Below are experts of layer 2 (counted from 0) of a mixture-of-experts language model. Rows are named router (the router's row for the expert), gate (a neuron's input weights, with its number), up (a neuron's input weights, with its number) and show model dimensions 0-63. Each number is 500 + 25 x the weight over its row's rms, rounded and kept within 0 to 999. Numbers have three digits each.
Before each expert's rows: "gets" lists some tokens that make up at least twice as much of what it gets as of all text; "mostly gets" lists some tokens that are sent to it at least half of the time. This comes from a sample of Wikipedia text that the model never trained on. Tokens count by the router's weight.

# expert 3
gets: ",", "s", " and", ")", "\"", " is"
mostly gets: ")", ",", " and", "),", " also", " &"
router:510535487472523513471503523467469470473482500498485514501494500512559488491476496522507520506487533512501499514501504512461482503515529493556524523490485485477498540484542453500479522526464486
gate0:469468482517505450521534546497476484491448506449497501474525535509533504499545493523433505473490518499544526486473520505485499499505470516451496513510515492496497506504518507535490510449495501
up0:468539525510456497511525481552501460489495529500507486504503513512515480511516498481526491505535528495523430502463440492552511479496506455497518519503527487481496498461460501529506484513539492
gate1:498491479525543508505528552515533516495481498478510496472475524525481516495500518468533510499493528473468462528538563477493543489491494467509541483497459520513539513519444493468501515466449488
up1:479508568466505511540540514478522491497544479455490493444492528489486498506481492469513551474491524507497498560500519489514494502468501480490497493464535482500473495485492495510472518444475475
gate2:506553552557500473472486461505500500491492532502501511508446564511524468495488518507513504503523471472516517532514505492471460491524492449522467529521485512522510439464493524517521508512531507
up2:467495452498529439527481468521513530493490453461509516536486521516492515510516476477491515460479520524480525470509524483496496504544489526500531488464509496503494500543541481465464475469546518
gate3:534535495518492502529532493497485513479466504556483513464501494507487513547478452534501493500545508489498447505525528527505505503494499485546519482486512520474507552545563474466512488538479531
up3:483538501528458500515529475483487487486459477452460492556504505497498490501503513493496463459503578510495485503506526462481514522539506502489456504459463502499501515503507466516490483524510520
gate4:500489487480485464450489489467516483504474489462559521495490461492492543504490512437456492464445468499511460513537489497513542498507485534535524486510528476513475492486570509465491526495509551
up4:481546502500528524481466513482500482513449535506535529470475452521547455500493487492501479497519458485475518488467493503496493469497460491460485514527442466537476503495505456480519551506483475
gate5:504519507526507475485510563460492493507463496541475496515506477529463452492487473478527546481534499510489505489482515519526429523502559520469456486527541527487505568466484518529479496492489501
up5:517495492487496512510531514507496487483535515518504527498524531502545502498480468474498494518500539532558497508519457512529427480505500531502468501509476433502481512494458536515481487524493480
gate6:533543458487486503500535500534493483520469459501500499504521489501495487502493486514505524531489483490534494521519540523477485509508553518480496545517496514491517532477502493506531500514469484
up6:516485476479517482521507534521488522517480495515512478476455465528509511500491494508464521505461505518488500533506510493529469488511485502495508548474475522543518503463485469498497518489489508
gate7:455493476501495533491484520532479467507482544513518496492526522470525398487465508527511469463519498516488509521493468493511547514519529499491497492492513455504502461491513470487474462491474518
up7:489511506443483504493502478506508494479499498534499478507489502450556458551513524466465507489497506521499524471505451473500461498538533530480521495521490511531481518501454472482488494485503476
gate8:517466520508514503499500544480533456508537457494504526511503495496529527493448489495496505486474507556490497420475472503463450508463485484514477490538474485502500491456507506497495479542492490
up8:498496496492506491469481512508478508576512496463524504489500532507567462505505516504486517506522518496467503528464544531485530508462515490532515504480509514464536529471500495563507463455507470
gate9:479549484529516494461535480477561512489500469478514483481464465506537489520474540532507473526473506500473485551528497526485496487453452505495496530504502528525473509475491486530465505466477473
up9:508498477492516494518485499504518451466479492504529568521496509501485501467467511506483479491496500474511515482522506538487497514479516503529523540500514500539490497445530483503479556482532498
gate10:499541487543507495455487524546476547504472502502506487505492500484496524490513452479489498534436541494513511508507476523531503500516498528489492483516471474543510495469532476502532545527504460
up10:518499537450536478555473484524479508506478530448565506494476491522521520519509472501469546509493480523494469526499491475502496475469497508502523495505504516491503501485498535512498491500545503
gate11:482449470537537475490534493527492558463507514527491537473473483527518476519499537499513545464573482508500484554533506516486472528544520464494495468487518480474501453488516516468510515488494480
up11:542488545466499503516502495493515503512510467537520510515474502483511487550491506456483488489497484518513492547519506549475514502496497486583504531490483499498486493517519499502532504495499479
gate12:496489459460486547528488483506529478503509534503486506522483543479510466497505481467485504493482503528496492514530465512498476502466471485537502504460517550488497526454478510520473486469484502
up12:466494504539526472480510505506469528488507486481531478467506480496547513482518502507507502499509502477484512531509502462487501477522487466491497520542505469514491492480506422521492555501467514
gate13:508519478498569514497497497489505486479481516452484485465519515532504551514481527511485514518509460552520519513523495514483463469490493506534447508505510490538476477491571493508455468508473504
up13:501558504490487565459520501470507501522527532537502475509490510527530467498493512505509523542467519493515498436495504498516502496541543527495519468511521482477513533494486495533516478487530496
gate14:509490531478506510511484486514477495516504501477476463491481460513541512519483465537479462517491490470469534489489516493514506529541456507472498508506496537483518478497519525498533476508480495
up14:532495532500518453511470526461498486524496426504513508500479498530440470497506433507451497493495532504533494486500482506514470484473503490540514515486517456509507477490489528496484545528511508
gate15:506537526493501489477455495485455459565527489484513514504465512510481505490499483494492504519476511477508477516507511522527526487534473500503480503436515511528501492507485522545493396532517485
up15:477494544516513555511490509472497480500521485480446520511503482470485508488520485490475478494492497462484455521508475489484522528480476492541500510475483510498458531493496454517512486512510468
gate16:528507470521496510494479488474508500492527539505516510534531470500518505439516465520479506488486543546456463491494497481474454538475467501489494483465480501465480466473497504496478515497486472
up16:490527512487541487486520510479465496506494511471511528541485502502538479477514517501482497508486516525457479477474537522443462513521502545499461464464482491456476498555489482480503464525548446
gate17:506497526492487504500496548487495506496510438483490527525462463498520502507518493516564483500470578495505525447500480482499493495492493473493452526480488519464483540506550520483503507490509509
up17:546539543462505494476533512462496480507496515534500481528516494521499493520536521523532501525520485582519502516514460468528453535470463464499459548515526472523511503499506507476494512494507511
gate18:472509515518520507521510451478513510495535546549495490568483488540500527455484497497472470504509477476479467491462467507504478528550564529518497454511484504510482497496533441524511500527521452
up18:487526530490485504505515515493513534501489483519458509523519494512519498523476491523500504504468449496476482497461477482501484519522491488494507441502481529488436509480532518472472536544542481
gate19:475524495520498503505496514519516503458504520514489536517481459519528499502497502508545450488502528548513525496489497497513499505463493538526543485497464544500534461491549553451493492502464505
up19:477517457502515462464482504475500461479483521570475443522499532514489456545521513455516497464504529504491511470476458507504479517475535481516497521516486484511499519504488545472519484516506477
gate20:532501506514490491500505495462494479498487507493511501493482506513492466511513520475482513514538480448520515516517473516487498508487461533512485500520506479516478507486512498549499474504490560
up20:505471507476455524503486495491553485554488509465479499492567485507489542512500478475535530506510536448522550500510518470512515473525482503522485500501501495493430427495527500527481523503521493
gate21:491458522506481490487521477517451498490507521458454483482515505531510545519487496496456483501490459468486458489495481501459507463521529509492497439515504519509491501480494531493527515522487531
up21:531453516504521494486524481504494497471513556514526469472535510489468526500491515519501484516502511509523512502535503451497491520483469517509480501515445512531536496453464486524524502550481509
gate22:475495463477457500504526493488524493508481528487482480528464515511535510481500480509484476497507512457491458519530477510521471510514555487531482480504502492565529487497526515524505452508484524
up22:515536522458528460436505497476480521502523478467494529501499501458524541505487515475483531496521489526528545503475505455470530523522505467547509498522457482533506480473472515468491514537525479
gate23:510453534465479512529528481494516522549512529477502505500478539439508551465497530502470481489495504465461507483487482495486463492522487536513476531487503545455511516474469497476560438503487475
up23:467470496484530486508488541492487491479469520554508489476502516492497472491462493553506517546545524480545516456460499479448490495492526502485534469490509486478513511479539495496467510509463534

# expert 7
gets: " |", ".", " of", " in", " to", " by"
mostly gets: " of", " to", " in", " for", " by", " on"
router:509464464536499521539530533516505493506527488477514531473499479422497517514478501525468507483531515523494515508488512482549501523516510502518538506509507512476541524468518487479476476452493517
gate0:458479523504527505539526489477495479484512496498496495481477493481477488494499459470503507487500474519502512485547489470555483496463471532480504562530444542510427453484502530548537491467489492
up0:522519505518503472499466492522490518495533522532487565501497466450493484472509474489519487533515514540484518462517483488514512537505482545509496534479503509542509454511509525463458531497493524
gate1:458506510435540508515512479501508517502518492494516428476489517545486473487525553489533556474514474494482493492509499548500449452520489502483522488517479519477479532497494530488485511492520485
up1:525504551458537523501480513452498511494501467461504490501498499511524421508472470532504514498513479496487497494525502507459447417508478526476491507509496518475501518477481506524517498472508518
gate2:444508503507503512493484520452499485452527481477495531491517427530540484488492485507509518505570483473503519496487509520497524473485488470472499529510533502480497472545554471515445468519553478
up2:486505505506510502460502537480487502451526524534481534475530498511469464521489520513479468483451534515498502545481535520516478529437546483497508477489513458473490495509528510544528469476516504
gate3:449496566465571494526478499486456488521506510475491536507510467476479517524509508530481552513494476481514470526469499466516507518507480522502513470520514489498489486511523547479481490526549499
up3:509485526512476469517520512456465494497503492482463481486488515492514491463472462524481546464517501443456538511484548474480477451488526506501484505519508489479494496491499516495475521470533466
gate4:519517520482495501523523510504519487491512518543497517463508491463501471519506503505503530513502490492488542504519445518460547493505491485544491479502473529438471480480449470488496481515500451
up4:462472524487488522527478490493554502477494504516511452496514478495524505500564517469516476493513470510494474493530497496539541510525510553504509529537455527477514471496486528470462480486484534
gate5:520471474523503492475480482449518522544455460510418471467481486496483521517507480517468519537496506487480468497480477518520468505508482514507469464537546522477532517471490513500471517549484504
up5:477466498529465495491496535500453522519496516535482499489503473455536463519505458520517510536521522471502487491465514516523510521502498498519519476500477470513520490512538467537519550517517463
gate6:528449475511493518489513515471513550508544490491503480517486532511500529469526498522469497481490484516533490502547564513544528568485468507513528494513538508490468495475496490522486498465486469
up6:457515495449510470510469507551458471541494500471550460480480488516522527488523494560531509510529508502494511479513512495508493517518473491492452487506485497545515567468497456511473524526525538
gate7:475471481503480493482545466473539503497538543501489486502495488500474472467505452479497503556463499477479498508518524476489496504504505498506473517526488474498478501500483496504471500471486464
up7:525539448504539485478545519488531575501507527483537506497514535511506468497515532512518531499488453453489508486514544507497490471529541489478486494476515512521505490527477490486483477486507482
gate8:505484532476547488498450486500496504505524522576485512498486494508478439497490477496534468511526485470501436490504488511500445527520458545497481562474520512542517498504477496504495490473537515
up8:500490516548506500496479509497561498535477531559536499500496501519487474525514494503517470544538468487528497494517491491514502467469510482515486506499464546493544502566534495514489491482520557
gate9:541489453509524527531469532460516487539504470527512467445459489495486525517479523492481519508522481518503469494485516483485520476493452517479485504495526480461503514503505473509494528548488509
up9:511471472445463509527505486514528507503511505519516515445489479479505525501487498467470506532513479471503470505493515514476499490502479561490561445492525482491499504522487519518484546500485469
gate10:523501507510535514498463524534520491515531515471487520453500478481512516498537509469473504515511458526491453484498524492538506505494477490486468486493498511504513505507479487496559509508506432
up10:528556481521464510496447494511499484504518513514474508501532483554453456472543524504467493485456491516454535499495490489545522484455532486503490560495508547477502517481500478534479494471515525
gate11:478515527523528549486499479492470470458487453497504501510485474473519496504517535527510466475490503537499477525486510503491473482517495491523531495472476510476511469456462496530498467489477484
up11:503562497515472529522461517507473493473501516502504523516496520510500502490497482528478476472494526495489483511509452503515550508557493493491466492527505518489502512461484499505460496502468515
gate12:481516527485476514497504527509502487533475494483471497488490513483476511484522515467476448525481548500508500502545482528532473499473506471511514533531523501481517505503536553494519482450470563
up12:468540455478526521487466475505510481487491498489473503460487504514497508524487523557531485520503540519462496506467495508512487501472501490499509475520467519527529504464515530477494478457544493
gate13:450485514486496521544518510504493505498484504507521500488535477510509458440543484546555521469516469499469488434479522482501505531444501501494514505489480515453474475474472509505517513500517456
up13:472501506495524501502568457518505470542527484557518502516514506455544461534496501489534501533536502520464515519476485521520518464518479514510504500507514508476549486446520539490530534500470509
gate14:515501520526517489516539499512527483512510479496474454507492463491466460492513483523482457490521485498493508503476524480480464501518496525544510502533511530484472537500500471523561497456489509
up14:482505519464477481528522495501527445522520485569518542498490470512502470515505465520470521503508534491532505553465516500494522491505512538510490469541545503498464543486499486518561490526494470
gate15:492494539530487528501504496519554466491494476532493489490474509524481498512485481482529522465506489523515487511517522475502525479518523487498487504535465492485453490476532523517513510483527494
up15:518533429507483499481477532474510515541514471491510521500539508518507477506482491478517494501505527486530427542494500506457501494456518501502523496473477578539519470493477449503508471447472528
gate16:501498481470466481467495454459558520496486484497554512525494461516464505491500532493489462457511472511513482488528469517483480501500517462493496492529477514537551526488535478450509478500505491
up16:497513487461521469489515498507502473475475503507485472508482516492463553499507515511498486511516494512534506474478494498523458478481448502506472486512492520489547541501486492450490444500477484
gate17:486473469483498532529481460511549508464526468506504519492500486505497481487529477489492494493548484532555496471480517485530543488532491483482522474505485507521524449494475449474491469472486497
up17:499497526485504456489500533504459533507551501496505516486484504490493514494492557502501483490524494502457497541418484500516502515482537470496503521462495501465502548510516538556479484509517555
gate18:498506500569531483517519476526522553491479441494535515534523503505533498442477490509481484511534497518515495516530486480502510523544511511499495473544470497520470529475452482492474478482515513
up18:453508456460493550507478517468544520486525508498503505503514518508525582526507544497525487476529512517517478526485493498535478532495484522494498454536523431457520512479476468494468465464506481
gate19:518491456495518502506487493503497429523542522493519535471493505473439470548488516543490490474494484497454515517545500523523494455532512479502510503525473481501478508482531498503501471518528456
up19:503496519508510508518529453479489486518499473503480502525484516460477495476467467499506495534576521520467474522437496462506477541524489525505460547497500492498519521482485499524461498525484467
gate20:503466547527508496474483505470529474462469490511534507496498497497483487500497512490485499500559531503535529434501495522483479498522512518484503517415508530462522492520493546518516523486499486
up20:538497407504495489521553511475503535523503501494526497513498556484495516549465553509468474485515492496527493486491487497523475479530508485502463511527488477560508518537467448467478455546509521
gate21:487488473517465510502535527480538469492478482487512497493481478522516504494474515511508517490470508489498540502499503525491506486506521489509491496534538510492487516562502474492526496530505489
up21:496518497500496452506504464491486483501502502502485542515493447456461504442491475491531468516472493500547532505488508477482502515486502493505477536552446517470479520523476493544511542446483476
gate22:503510509489478503487459471504464479498487479437506504492490532482499496509460520518503458504458473534511563517519539535519520518542509494540493476489530477471525491445536516573525471486529508
up22:514511535555478502470497465504516452472553488446543509496503499488484507541486479517527478530465498529514515505514468506463498522478472487514510502487496513481519466491446507548539491541509499
gate23:515525480529471495503484490472438420484532496462526554509515473479506497513509474522465526505524483496498551480518502474464508503515539493503534512481497468486501526477478555491513506476534495
up23:509510525503505503510523479501494491489560516467450479465499490450457531533467512493513516495548514530490480472507544511520509473551515480508474494496485463484499471504494538466508493469545505

# expert 0
gets: " ", " 1", " 2", " 3", " 4", " 0"
mostly gets: " ", " 3", " 0", " 1", " 2", " 4"
router:507478538529482524517499491525497494524444484494519500537495547550483495504548517485484465505514484491503516506476484518520490497496467541471488474494523519535504521506505510500497502495457563
gate0:477482536531533481517524522521538518495512455484484504481524548508458469482504500505514448503531503538502528522491451464495476485573485503499499545523499486538474529533489514525509498522492511
up0:502516524496489442484475487465483494553519477523515505443498508526474504503532462469504495527508484506489513505529499501506475508446442490475517467528529519499505545492521500506493478471522516
gate1:512484497481494502487502438476504526495480479449502545508507490512494524541509513517526497531486488467511498526528502492517519460511519494503529543503561528547501479513502485481539456475467504
up1:568490508501502485441518481527508500505440513549476510513509524485465555526526456486519493513487511514494492516520501475545497503515484514499514473494507507501509544565482500491486510465463478
gate2:479500477496522455508502498470487504488510481506532469446502476490526501511503470478460521486519517499487530503498491490487482518464464505493473474497502550525500447525486467506495498499494538
up2:515465501459498487516492522520509488502470464495504512476493514521503507498506492499497466515533508493537487462475506514506496488542453481482476491476518509439528568539478468509541530456507498
gate3:515482483545534553500516537495508498523496510479518517496510490548477450505491483508485450461506517510498497472511484463476451531480480460557503521523497456539524525509552470510483506464506512
up3:539478501499480483524514543509539515503478571520530490512549484520492541535535542505533510508511520501512516503510453485503518502458488485515488512466507525518487494490492510497529482449455506
gate4:510453529469495505504484503452510486478483456524504526523514504487490471513465480508505489501474509516529507494498457445504545508540522454500513515514522474473524510551497501509483534510504502
up4:528477496524501503539506494544522483544479517500482491498459481482468499472519533503507509500494472492441467496508519506526471423504498502488468465472481535491509523493509482472500506473533526
gate5:505493479505500507521527521486505514499500486489503505481534457476521488524470473496478503473558494552529489527486490515522488489486484493500508486475506492491511451476547499510537484508502501
up5:480468449524465544509478506476539519454523489455478519533502550446511511532490541451500521497553529484477501522470527489535472494513498536471472518475482489526537506466555515509498475532489508
gate6:465458457512523457500520527466511495470463516490501476515532542461504483493520491514521508492495498493495508474472470479503498500521436502497534518534529478493519479503509535491482507503474506
up6:537492485533534477485504470475503520536510500478521474521447500481506492441538516508501494477482487509488514470502462453458515552524493518477491530489485494512530516528508498482508513504496480
gate7:479461501500515511519471506495505499508519459503487499509459506493520491500496519503489467542463535485483421484485516490509494520532495497452513461554500486490509519473484491509449538480462486
up7:485493498465518514478550491514509543485520465518499473467502508524501512512541494489545462522513498500493497517534440560482535479479497523518518514535532511513503524511511470511526474525483473
gate8:535473481533511528538491531488491552506505471509505525487489536539473519474492512485479499546467520499490549527536495508491487522476519533532520496465478540492487538471498501473490484525494500
up8:539507489488488517496522500483516498502492507491512426531491538555505475529506528481464463481507481471524500497451524497531499523503517558482502425493484469509532528470501485533480512475511433
gate9:518521489460517515527485503501500530475494474502498481492494520491530484519527559494518535482496525493518483466500510535439490492529493487486493485496495506517462463506502494535557500542530554
up9:496473466493455464482505495499514513514520517479500455487510516523491527489487536491515497487472530510547421483541517517474505508510505474518502484503483483468484465478501495500500527518517528
gate10:527490523485491503482584513486486513520464496494479477484510500505518519480496452527486508538500509433486514504501484504518525499528486480489496451510522519470511520478503485482566529455481509
up10:521505486442515506503482478486499510516509500457531491495544502547490512509501568519509491481476553503526492490527463459506458520474470498472452545523523464512518474493532524493499517514507503
gate11:501507513471501545471460501486496552544497503486491465520498437499514503503519500499510493466504458479485476462493504495499469522477428504513541492507506498485487532507487480514450479448518513
up11:486503507493498495513515502505510453505540541483483499530530483502469503498496481519496472442545496511513484504464478492464496494513547515510500489533463486491503501542488498487490465431489500
gate12:493531503522504510463517477538497555527472478490515522530506543484536552498503509506518524569517484508524515536504489527507522502525523537494463488470483533481501527494488486476419488459478504
up12:515519503499529476452470499510455455513465469465516485483498533503472487507531482509451491535485483480521517525569458479459483485490469458516500494513517481507517494528554480482450486511491507
gate13:485510547508506526507479511515524503525493488449483544548490495472486474502504557497497518477502514509550493543512492469503519523497522467553514471523504486502478521553498525505485506481454508
up13:452542546459499467505489510521496505455468473473481496504478530512503478466543544479478446505520506521524493531474513501498513533444505497528514543505514501524481523496537508500532466490496465
gate14:478493535528511483521515517513502496507544470493495509517529478522526573511501507505485515471495481527508489501506514531519489500492496535499478503493513494491509490479533565499480488496557501
up14:475516490542511523519522489508562502519496512495498511497520454491495492505506488516460529463462488482501525490503449493507510526454459526500504519513498472479524479530487514515500499525476527
gate15:510529502503529491503495494497504511483505511526523498504535511516513497490490505478494508482522527455397507476552475540470523487493502522491515489518501512471512468447506481526480486518468477
up15:455495505507520515509504496535495501583481470470500511519476498503536512507566474508487530530501513502506505489511478474497478469516478524481524471496475556461515472517529513485444500498483496
gate16:509466496494512452489513490475521521528530540502521521514460559527473484517569511537511530496488535489522516464504485499500500484484517518479542524475473535506520527497504491471522534513475472
up16:475474548485468525492493443523498520520513511495501527492490518490540496476509480475478447500469441501526479500506482531536526513516466500504487553473503495486499545513488489479509521530441489
gate17:493526488469544532460505498502521496508566494437497482519477488500472493510541484490500472474554543448495503502499478512521477490508484470493502515514506521484459475497533496504497474469494553
up17:509482514533514445489545491515533535522488506529501479501522486501484486516529524451489488530519546462488469523498516503503467516536568515496484497528490515508518518511493477469543449458484531
gate18:486530511494469464484536495489465503517457481509539506523540486494470493538524510496523520474494533473467500521493473539481509491511524491492464553533550491526512464498546514471464481535487483
up18:529495515531471516519536539516528466492458479536506478493547506495468483503495522513463460512499501482490519553494452444464505531513512461503477510550518478513531520525485495508486545477512499
gate19:490525504509514529506492518541521504504535482434553509498500492513514497483484454519469516519481459498466485492473464563544512497473476529500504482443508493517535517538432457517511516506464491
up19:540445496482534518479497492482552523476534498510489466552487451502556478476481528504487526511487490474538512522491436513479504516504485494471538490497506507512498518497492492485515477454497560
gate20:457464500482517486494492443516483494527494463506515543486525511488472491441482500535524520519536477541505544494485527459507504457480520479474518466463503534483514507496504493526528449485497521
up20:471463476518508484485511500520459508518504459482470524491503504538487506524488508447527528500539487505464504584433511499491493503508459476535498511523504536475516505489479507498494536481469468
gate21:538471508467456481516491511540564502500472521558510500500497511504493499516517488481516458503527497496493476552490524478516498515491467506458470515539495533544465516466491442462452447475433504
up21:484526524482471539460537521490509497477487464511452490491533486511473492496541494505540528443493481474514500538569485554495498536476549513495510519516507472511500543515490509493522489499477540
gate22:498502531509500514489501520510489495472510476494532521491512497482480551497480492482520473537469535568504462503477501484482568537459529482491461506489526515514503469483502482535513483482440475
up22:497494505474524512499534501493519506516497454508463525492492474474497490543521530532493445516531461452500505506521503510517513448491522544517474481537525546500508542484525469491479476488531524
gate23:536461470447497466463504488451484477528491515506479477507463573482546503470499486489542480535470512522480526477488472526529464504488487555487448516483479515545481511493516477498490503506492548
up23:502471503465445503468472489507511492503462453537503497530506486537541491481517468471503464509500487474459574514484505507481500502495494507474522534504462510492520528494501498445526503485527513

# expert 6
gets: "\n", " the", "-", "|", ":", " a"
mostly gets: "|", "\n", " the", ":", "The", " \""
router:497469497432492539476499470492489518506498408512497488526529472518497465488493507478549493492529479448504461498508465499479497471482508503510491519514522500475488481523545489486506542484520442
gate0:499508488493489530513521548487522517495515490473494540504498491463526488480488535482492480454493504463528445545501483505505515451470520513536475523498464510512520498535506475491504502472481411
up0:464497521497488531497492500484487501470519465489476473493474477463496478508512464474534492477526436505505539509506546531505513470529468468508517521507503476475447498477491522466479504467496483
gate1:539529493491470496483488462493490504518500490436465488508530465513515484511510533479502523489511520468516486530495460481504487476500471458530497523499498469446524522475537509514504492527510514
up1:483491565486518493496468530483513472487494468507505480509503518515568505465525481517519504509488467508522507511499515506484526508508494545517496497534500483521516522515465504442475499459514506
gate2:434510475495513517529500497474587476485554506510545455491461517501483518515511459507520512491521480482507463489511484483524508466488482457498511538455489522479484483483499478502501490521528492
up2:504535521513492508522480485513575503559533474488512494489492525490513517483490488492473502476552504507518525485488488481503486483513489493484526498549518479507559496512511497542468495520434463
gate3:502492477512511492447531497479463485521522496499479499497513546486481479519497489524505525515519502469522508497514505509500472484477476473495480499550478491520496496562552460533556537465444510
up3:527475461455489442514487476518468477504504498505484483483460534525436463471485496512504505521527522494449496499425456459473493491466484460500501489491510553481470565509506490486523539489497491
gate4:525489481469531549519499531554548477510494495486493491488524494441451516500501479525491510463547512522504490526530500518481501514518509478492507448473496518487496522502484448498550544508467546
up4:490495468490514478454501495446502485521487504503493490520507500478481492501506501465512478497491490543506482532542474482469491494472500474529532476458493521495502494531450505494530473486513474
gate5:510483541463522510493472486496508545530533534509462531476500518511521496482524541515516503495549475483488456499512502551529477512494458470507516518499465503468457546529500496492468513516505514
up5:527485503523504525520489481477525539490472499505525534474500458541488558525473497516523454494523497553459533530540466524534446488492520467519529505461519482490517496490489489500533505504501522
gate6:472501451495507536518454543487505521480510494512512489466515503460507528534481479514526516526548499458555505440507488495462503495536522496441473503467513542534460517515555457500464555498550505
up6:474478508484494483510473502546487487517493444506512503486488505488518496439500472513485510514512486476539538508513486500486522469501478510501491474530454490524554512516518479522508517506499523
gate7:515509485499461471454515472536498479488556464451511503490518471490544455543504540476536509509515447481465498503511517499515512477523520482508484541535525572475462517501536491495514533527500541
up7:494445492480542485498486462502519489472497483482493501489497497446533446514519524534512489499526478542498506505489516481517525511469509490537472486539510476509476490520484482558474534508523493
gate8:483470484497534497464526517498498495517480456476530538527507518462488459566532504471521476437482528509478548506546502490484506512462488503502563480505511493501526510487513523478531489509480531
up8:516477474519508506551505532513513508504460441501475478555525458539501490537489449517497507478481537529460497498478446514480558518501529512495528496494503490489509458551506540506516488486492479
gate9:534514489489539520490513508468505530474466498472492516493413511517502513494503468479493504477526510527475487515525484518489543458482515482504498495510497527514544480486496554563490485460474503
up9:488472554516509575535520509509516508488521541523513468516487472508501513519518519527519486482466499486472510460543493506503468501507531535520535558499487514540487501540503511439505485547462491
gate10:478485509497471480464528533515488512508533471488487517473484509472525513518547528486486482485493482467506480499533454523480498477504478510548550506472506510516524519520502537478519508519442455
up10:497479479522509463508513496507482480549470493423500523554518510508494549487538546500493486474516553548494501523465469515456520510510502510522528507474499514496489550550484501531521515487487459
gate11:476487536492535481487472489543516524487526505512475509485514469524470497493527498486488553530547474443525485516447502467473558504488486519502487485486513504506517464531507544486495485496527474
up11:480520487485515467510504461524504533497519476496503529522504491507468509497539454482472528542503534491555498532535464495482466519443492495513466511487509501484515516456522518453508499497484490
gate12:520459516485526532510490498549489485501463515478484463439528524496483543485490498551539469509490523460462528481471468499488518509480470511518507548484513527529545490512536481515483501481470537
up12:515485493511528539508535521472482485516482534476524530488528521473488505514536554522504466553509490483534498494524514538518514490498502521490541459451500512551464493517503474527484506525509488
gate13:501591495510483505496518522509479507476509497558506484490536458556485484530484486452525500490537528484529469555497501494471484495550514510507474492509449530544515488477515485503471517512496484
up13:481507494494477493524512527489519527505485495479505492478500497544506506517461501523538494509521514478569490497471479475501511525488501478539473497504515534470497493437568459466486497455454471
gate14:512483501476467533527502501488499522466471480480512478511465528509440516565475523497484461501516479544542541511448520487500481486547499544480506498469523511512482489524530498502477548544495494
up14:497460517524524508512519494524483521534522484502463478521524533457488498473500502528483544542507503536523487480513500518468520488499492481486505505454501500513498455492499456516510549502482489
gate15:485482511487493575519458493476525487537543511457524483527477511495477516498496449514460468498467497505498493485479477559509451479478536504478500514523536463449528502477501514501486475490501473
up15:487471530483525499482464507529517506462522481474502471495496522497516491490520549496471534543476492513484536519482494498517513495479533496469485414506518476443450469493521510500512475507528478
gate16:491500506496507490463518502508509507515500475462520516522521504483518492497520486523512500527464513511487505491479500533500475497524488504481469494531508521471476518422452523485525494506523512
up16:506471511512534523470473473478512529478487518509518484545483522474511442489483502555528536483543488506491490486527529480537502499496471479514459488458534520493511500464509493463512501529550530
gate17:513514530480499522429488479488493455527502493490517537487496548504492485493561509501516521492483540482480503529458474488504537498497508490537485485456479471515447467521524470480471488472476461
up17:501513484497450491478545510501506463502518478508515465461502516505514520452542533470528487482498486531472512484481508530509500534486521521510513480476510485481491510499569517521506503500462461
gate18:464469507487506533491554483473491522532541452516505514474488475483546488519489501512500475472515506497528527502497501501456454468482514501514543493478524524519518465542511513520514550505493463
up18:529484492548472503477478496504500496514450512495531475498498483481515494449468463513482482544479519461464476528512467482473525522507594486480516515505495479483472462472489450521468505500483520
gate19:483509523470503525513468512537509503551478513535510527521528520478518512498534486494494491509523533462520493513533517481462487521505491519528493495468456508485524512502527535540556564501461488
up19:485507470470496483525495440510530468510462486473486461513501467527491468529515565501496512515507531481497476494516494488494495467521513468491417504494506532558505501500491481522537485473446493
gate20:494468484459510512502456493455480521523493491451442500518501514452476490503483486434566518492536533456453472499490515486476495498489506473525544512492466527502489485520513529475536547494529532
up20:523481469474527479495502502493519513501461460504488513471493509486491506475457484472479514518513470504490505521469580508504459484527460507525538521479508532521494581571516511488503479518495519
gate21:489504480510481524489526493495474506517480440494516501480542511519441482530535502451525490511530502499537482512524500528489509466541514470492515499522497543481494520515496474484493480460481566
up21:498490442509513556477502500504479511504524494507498507503510473507433518494494465518493471498503506506491468468498491525514495482555497467451524512495521450499461511512515489526496502498471499
gate22:483486518543518482506515493476464481521487512493538488515524459481498490501476505504520512503484505509493505541490489481473537512530464474463510469484530548530535503499491501515519491513535513
up22:469490508493487478503498469476533472518469475510489519520489500476472494492476439530503485498532468485458485458489471499540481475488460453487495519467510499484509503522493492467518461531509524
gate23:493529509530516522502529499460506488534490497535472498503501502434511521551465512488524495488500505478475451498480448464504497521480530497503494511487498500502521518504497508487483519503458540
up23:509543491499485504535494534515491485457520514567489485451473515528458504508472500484490516496514505500474528519529533515474501492493482454545500501480475474465525501517491498535492502500518516